Experts of a small language model: 32 GeGLU neurons an expert.
Below are experts of layer 6 (counted from 0) of a mixture-of-experts language model. Rows are named router (the router's row for the expert), gate (a neuron's input weights, with its number), up (a neuron's input weights, with its number) and show model dimensions 0-191. Each number is 500 + 40 x the weight over its row's rms, rounded and kept within 0 to 999. Numbers have three digits each.
After each expert's rows: a language model's description of what the expert responds to. This comes from a sample of Wikipedia text that the model never trained on.

# expert 14
router:520437474531510516458564456533523556514562515483459491532498492520496427478514434515448543505542503416491562507461500495419538501478483534496457535540508551518511538560480521511535466498592506585512581536561581569527570475516473539468473537554545455498516480510531549478499432542497474531483473505449527488567505442513441536487499507489424473507461503586512542452525500494475512486447491491548521534512551571549538490502507571428463517455539490441565428572452510485534512538547537480612487574512540535465506489453538466556508579444531464486504456530534523568496509464486528506
gate1:464454523521577518433488473511469485492467609552505482552503554503534486459488480508473430504465527501531488519490451491472546455477467438545452438521494541433478496407498430516441506468537503494481529501503527520417502495539559500448472508479480464519501535440488523587549462528395511494586530459515453497504539434503508477455480489514505454427493513488510542518459534480462486550518562480486480420487484475387466511541513504444430523489518503504585529570496559512476497521483534539514536434561423487473445559406559543481487525534533592566507508478507526485519492516546557508
up1:478467509527515502490459484546524514466493520533473493471500486519605447436491514498463454492505553461503519563463482513486490503478427486488449443532532521424438482442521421567412558457523474495439572502541507515474512466608526486555449490518535456476555566483519507545490472510462538512604540414539475459472525503553511470461517463514508503508464572504467508530479570476446493573422530475425460465468497455425532497537548484481433465519498481414530462560560544497502495512542527490493451520569425476524437545449577533537529522513510554509551540458447481510510485481492490485
gate2:434496530505474458474481464385477494509518506472465449532455425501499509485480515486524562528456549565546459561563432513476498484451498581478420505497516473423538466443560534449547511446559546473437491490449497527460501510500500521454481462498493507489561527530524533556508503482484575489516470509504439503527498514481462500477477477505480493492462568417523529439542535485457508564635518519453489495473505544452430459556517524460424523501433477462540578525564511509527529440540525488556541467457501510503480526451518526439491467501385543534566513527524522538467543475474566459
up2:488536515516490474560422507447497509541526509481483523535476449527502475517449459513514488534487426429548496521525514479471485455586450497544484476634432501463487473485551445487490464508498491432373468462442487497509560539511552500506446476520471489455515548539444485560496523511446532550478548489481526411530485456444519501562478500470539532477514524479511494538477526468517521611534520584514558492534500477465484481482540491566518498499493456496504579533553553493531531469516531391492526450514486452447497425465631558551539528532518540522525552518498523476462460542519504477
Description: Spaces and decimals in tables

# expert 40
router:519443487523529517538573493485526552513499517465487544537570553527493510454460517503430468460490573468457440464459448488350504482453478521469490504456562439542512536580415479448575440450584470482500532448520546504519526459466487462550521469492487490534562467550477550482543474504508501520454492469520512498520487458445577511497506462493463541521466446493477509495420486515540533509498448490510501484507514548489550409496505478489541528494531474498544475527536525535533459511498491435588450485510548523548567556485569453578514572427509427476550477547510555494462474421465506511
gate0:479536573558539540514471501545570579544438484408540535533479522504492433452486516458487466547420487486520566546541505480483508519474544578482500595477501477488450558528493430419426477437508512559494437531459496545467568451480427540520509498523507462460588526543502537477519492489549495491580497474463534527458573583509533505470524474512523424520444460489503502466484512545454535511526518488522481529524490541491502491558533494495502527503494431431511554535519530515490447521461502558535407460565527455515584559506452468488472505443554481511499425471530520515478522495494564553
up0:492458442459453499492524548427429528483568461572476440549544502473494526537535436513488517488526468505495459473467512599466524527504497481518461426479491514462523453439490564547553523539445497446482576494558460481547432530518566466509487548481434471589434451492486470565481493522475465514454512493487514496570492447473501508564544543464517585485531575533452454482499503464563428455472409541515538518525522492534485497480488487477510494474515573535462466456453479509511577466551451486503582520444512573472434424510563504516536502536438505469481532576473495495496492469539462474
gate1:465409495556552452505435480478500521495441481509492480469460519609474534461457536476556503404452546466428507504429470524525487501509466517510515515482500466575574502556445436537394506425488452474501424515434492471562494525471573507463539534534456453536501522522490550525507556465522500480477503495486513534481532478492483520548468546494488483566556539423465533537510524446489462519428486424542566510489537483479482557432530521491485502471590525479553483504519558495440463541503475493572529493492515455478569543541543433533495444510545454487500449458451570487451451510515485468
up1:523518447487451506505542500502482423474505537490502539483486530489503547486500420485551492516549525466496443470416564466486523480527509475455462409450523561512524523550536552565545540551562494440523486536515489549534534480518562489517433464451532541461432448471575519488467486529486504439517515526413498529500429470467481536456512509491547493517523536547477566486540498491525562488512563516427454475536539495479490513444520453564485490464476576519425456458582545501534569584541461489542560435487428466523431548466522554485583494539574484495493493431502450537469461467520498536
Description: Connectives, label colons

# expert 10
router:490457472560548495499538557478522446526489443491475476513485516549513470453472407486509618492463509449502472522484493527496454456452528499440516543561517495528480533533484571509503489500541538539513522439565477496572481509462487478493501513473510401544482421529481595468578463595491481520462428443443529506510521506530493565520487509514491437489458490534498453478490534547515514499425478549551501585473458553557536478494567523390546452497490467472471525481559475554467487584581519521499509464573555502508495497511521511542496526423473483453498544569541514520499509451463578470
gate1:547507575529511508510531574576507535503460459532468508511548547488466505468442444499547498481479549535478505564557449542512567519464435523506473515553528457508472526597537549558526477503551541451478497462520551464547523541461490557519433483459483566464508569541551576539498483520518498456522495477513460508554512445487494543467531550542444443550493446424455542487515493552548493548486548592511462499538464548518508469473535532367480488506501544491483509475549529461485504526457548472494464491516451528502509499524506451536492501535390476549506494488573455423471581543473566548
up1:518550445565503507519482533515484523461525438496475475484540504517521541470490532467524480532532528510494403496557465491521598565497483474430485507571492463547539516478503457486479443474456417487455492472542585560531461435549459560455503495500550474527504551468527533455584515486468463464570508509523454544519512462466516520556480521496460506469489482561554564508500509493507490549519440617450536501494458515418582397503574473451499474530525470506535562483491467584486438507500506496496496517464532521503574516538511556497460489508474452494499481615421491535579514507557476500
gate2:539542581537467482481420485498436440512509453562529491431411519455526502513508491515477478437503553496600505518436459489497522491451465487452546446479499544451541494503533510556479465554497564491495505476516450510515472474517452548515517565456410499465481511458514502512529503493480526499560485482455460508469539542449476502531502554468482451476471491520535599491498416536480540453538507521504429521454463496516476481510544430489538493558522491506513516551502473467485595479502488474511618475504528394603433504410566502463463455542522542549531485495567508533539481499528580483
up2:428479521487556451510522575510546507511463493468534496511477481565457507518502512523492436550443449569463449490507510550482485543474550445425450511488448482502489475462457569476477475450529480487494521459482514467515553515495485484521587492553532539546456495535537533552448493525568596503487447461528465496588565515486544487467483508493543590470510524461453538483520546577483597486505485566514454554503497484529490470483522529514542528468476541519529471529434528574505437538501525507482473525582577472468505511558518465467471502555403482505511512576585548455395523462473545545
Description: Nationality and pronoun words

# expert 43
router:547482534490546542508524487475541494575538424468556558456514538538526493489393450524522550512482537399549466551512512469515461493464514506504489501490517516508507530524456466483548502469549505547492589512593500463502443476544467449436490589545515536547500441472487490548515449522432429538447530493508511491513468446518545476515479462473501499460415492461534503441448559509516472499485415568570437545539464523556509487465509497418519467478585494507482460493469510503476523488498480555583472511546504516443519494464468477534456523419425457546497505575530548523444479413517502474
gate1:511545539478510557507551450497499509520522527499550562556516495502514476467504498522473467533468480473510549469474439477507516481507481450567475550581488529496532575529450486422463543522509519483412456531496442521484550541522517414495565549542479482439541550457528498453479433505470392545486538490537465541548455482478493527491530515469497438496457461455553560450526486472530499452565413525501423524500498516490540443470481468520472492477536486464493413461443585471525490535556485493487465510505543496401450540515462449553404499454465518419483440489501435579495545506535441519
up1:469472465549469482427491518553552439477544525538447463460479525482494458476547508458453522438577530522465477576509512510446503497504531546421549432449556479476457415521522530536464453493515486508534543458502578517539483469513489590569420451493503452537435494560475549529500461539505594451479450506472537462500535526543475434509480437519505558538496507501447465523492450538439548532437559451535514560486485464512500507515528555460533517574511506567513543519569491545483527462494504438534519479531442554582511480491501512513570518518533560517509488458495526455457503403475568504
gate2:502556475482483420542511517436522440493581445464477483513529494537479503536486501456521418514520498478509388508529510519524505424585467473492500471520505543490513551538504535407508432559489495596434513511538516473497466466585509547489387462409536542556496490482510440523506476457441486529432535596486466581473470486509544450550526511488461494427458532528556456427500514482553533492571418550486480442507535419472488469485519520432508473512508523522579484467499512492476501506463506480540462465560487463480478487479527452518534466485530491584489548487490523527506544537491496502
up2:449520495531442488491545529466368500445503489465490511519485498566508417553512493466505427523469484503476414477526497556513466486513556516475473464473522502441570506507506554410468478532458480551514452513502507511482512398563506451583493489590543486510509519539456508511545490457463511455504551532506452465487558474526547459457484479508493568494497549481560465512518535493498569495553541514475508506501604415488542604488511536518544499538425527542493420562483513491484391512526441486540461540500475482513510494511551492429524500478569535515523541486483508512415530511420526503
Description: List separators

# expert 36
router:567449467497478534543527490519484538492499491499512500460516523541475464499507484469454504469471526532488514510467501471518506525432566567495507517466524482508522536510493510500556470437520455463526527524544515579543431510455490409488542498514553525556537546511465529475508456539484462540487528497542510515542497453504493452472463502515476556557459497469476459510516538533465498465506531582621497553498552479545531493471544480412532438552532578547524552473530533461464500448507517435558480441555564538551513475442559508641499519412519489431478509540540580571421464411526489453
gate1:418557535499475423488490508548501462479485549509421456534511482527432503472478528512498466464425528454542483535520489493539517523462551508471532571485492512461523518500520553451465559479502439481558542504550484537449458492486498486543567505555507462558477521512513461578529408479518489563456550510580451504530491536516522474502465463528509561562546427564468478509536514477482545494423517573507463523448541488542482498554524540486583514476541481495519474546482528467446470419535566503549361526531540561543548468500468447412419433512478491525502481486514536498530458472469512464
up1:456523523469496474470487560476512489497479456472534497545501478481560512472440523500534478532494444493443508566541542467517506548522500472515421541455516409488477487476517499548487432545485516521491470493428585515490491524492462512477481460459574448418479537522555572462531521405529500475510566507456504477496478538494468516584491514478438492400490591508511501531485524431546543499519485508503500521519531446419483515472403506520512512522449538561477489494571477514571497584523494461506569485488510505387495550445532553515493505476527512529550415469540526460486537616485466571
gate2:586504484550462510449495450443522494506513534490483398403510465570527477574549494470552507468514535541515463527506480496495477523550504615488492516525489501497498502462490502469525446514522526538541482554488553543528522484508497456461504548522499484570481566494450455478514482470466504483476489512553510517445543555462459497483401578532496510549576493517476532459507476564499479501514471551471414540478518545469513611449495486409431488478494462556543498514453559486512472466523455509481592442510522463502531413454495504459516534541568476415422500460501528500523418487455436498
up2:510513585501471495433438449519445519494509505519506514426431497547517434590489492531533521515467499454570447483538515490479472557496481550476536453485475469492435550534444521538437511445524487569462451552454494530501501484505535457442536534516386581504435558501497470490491539423491464489516490433501443507463537515489549475469514574449462505409483518540498477548434585511475517484526535470502480532493486517471510522501540468480551500489494486536454506545439572485549522513486544538512393471489566408438466497457426553495555543548494565478528544465492552478481472533487506515
Description: Hyphens, conjunctions, auxiliaries

# expert 35
router:481456492539570488480469583481441493504522476514457502502524581560501467500474474494497548505454530488510445498483531505494499540497545469491517507495541477574487537448394513506463482467487504555566529501568446496534470455511468462527519506470498440549458499504554543455548477555474510507550418439492446539554556495429486509546493598428445488528449509522487519551519566500491497473496471523554471513545492455573496513483478486462534490528471443464507489468510534602513509479559410518592449485462541541493495478463546453495439583376452531470466433487533515536431494442485527521
gate1:534507463484495500487469440526433472474503503518521403482536571514562539497441502481430547511433544460513525522455444497506520497465564471477528538610477488524500490480536525513516482458434536543511524462470556580468481523533479539528538539429505464462499396525546572525522477531472480572520478471470523628503521482556476561476548553483525523524478461479514444561522518547454567474474547532509494553507488507571511533554494533499535500447482453451499461538499560503498503444570500617522474494488527464490538475425462514554560518494488475504536441488517489583526541553456447483
up1:531490505491468530506526511479520457551498550462523543493476460482461512494527482511489498471560482539523504469460520539474526492484502575519472528382490519439543516552477500490514531479584474431463488541554473476554462462525485489457558478601530492585510570500480481489466576512496503516519506549474535426514490529455591464503421396435512533439551549430447482435476571408544439550485498449514485457498485513436505474451522525457416487522554512493524513521526456486452528530433482432488531465523467499470511502499501482441480525430453532515438541512523533443435481445550573499
gate2:454489507522483483461501489474492493478539433464506447540505489542496554512569507524458490470441515458511524550524450456502515469415403494625534584533563575614552518467527498492462424543470502514488537448459481452456464519504454502535503491572443419518478502536507531597524485515520504534505495538515518511465515531539470446472513496598518479492557512481496497521477455486471478507545512527465456460511502564507461557515530494433529523522470470540529514526435535490464471413516519571477503492458532430466481472480552502528483481456429517481531486534434496482419528465447478379
up2:451459532505527453428522566466487542532523472441514465501522468576473540534526493447488478491452501525577514548539494436458503532488402467561505593507498514537495476491494548450479479424484491572534562505520449429432517529524470524549502491544506378477512580487513513585478507513514489545489430434490538493485529513545458449438525506434528532482551488397509504526447450491421434506461504482482452497509509512517478551582532514507576575530472501512457450495539437517536518452548524567477490503509502490489521492527511458492484512466430499510485481465513493523427475463457531400
Description: Place and name endings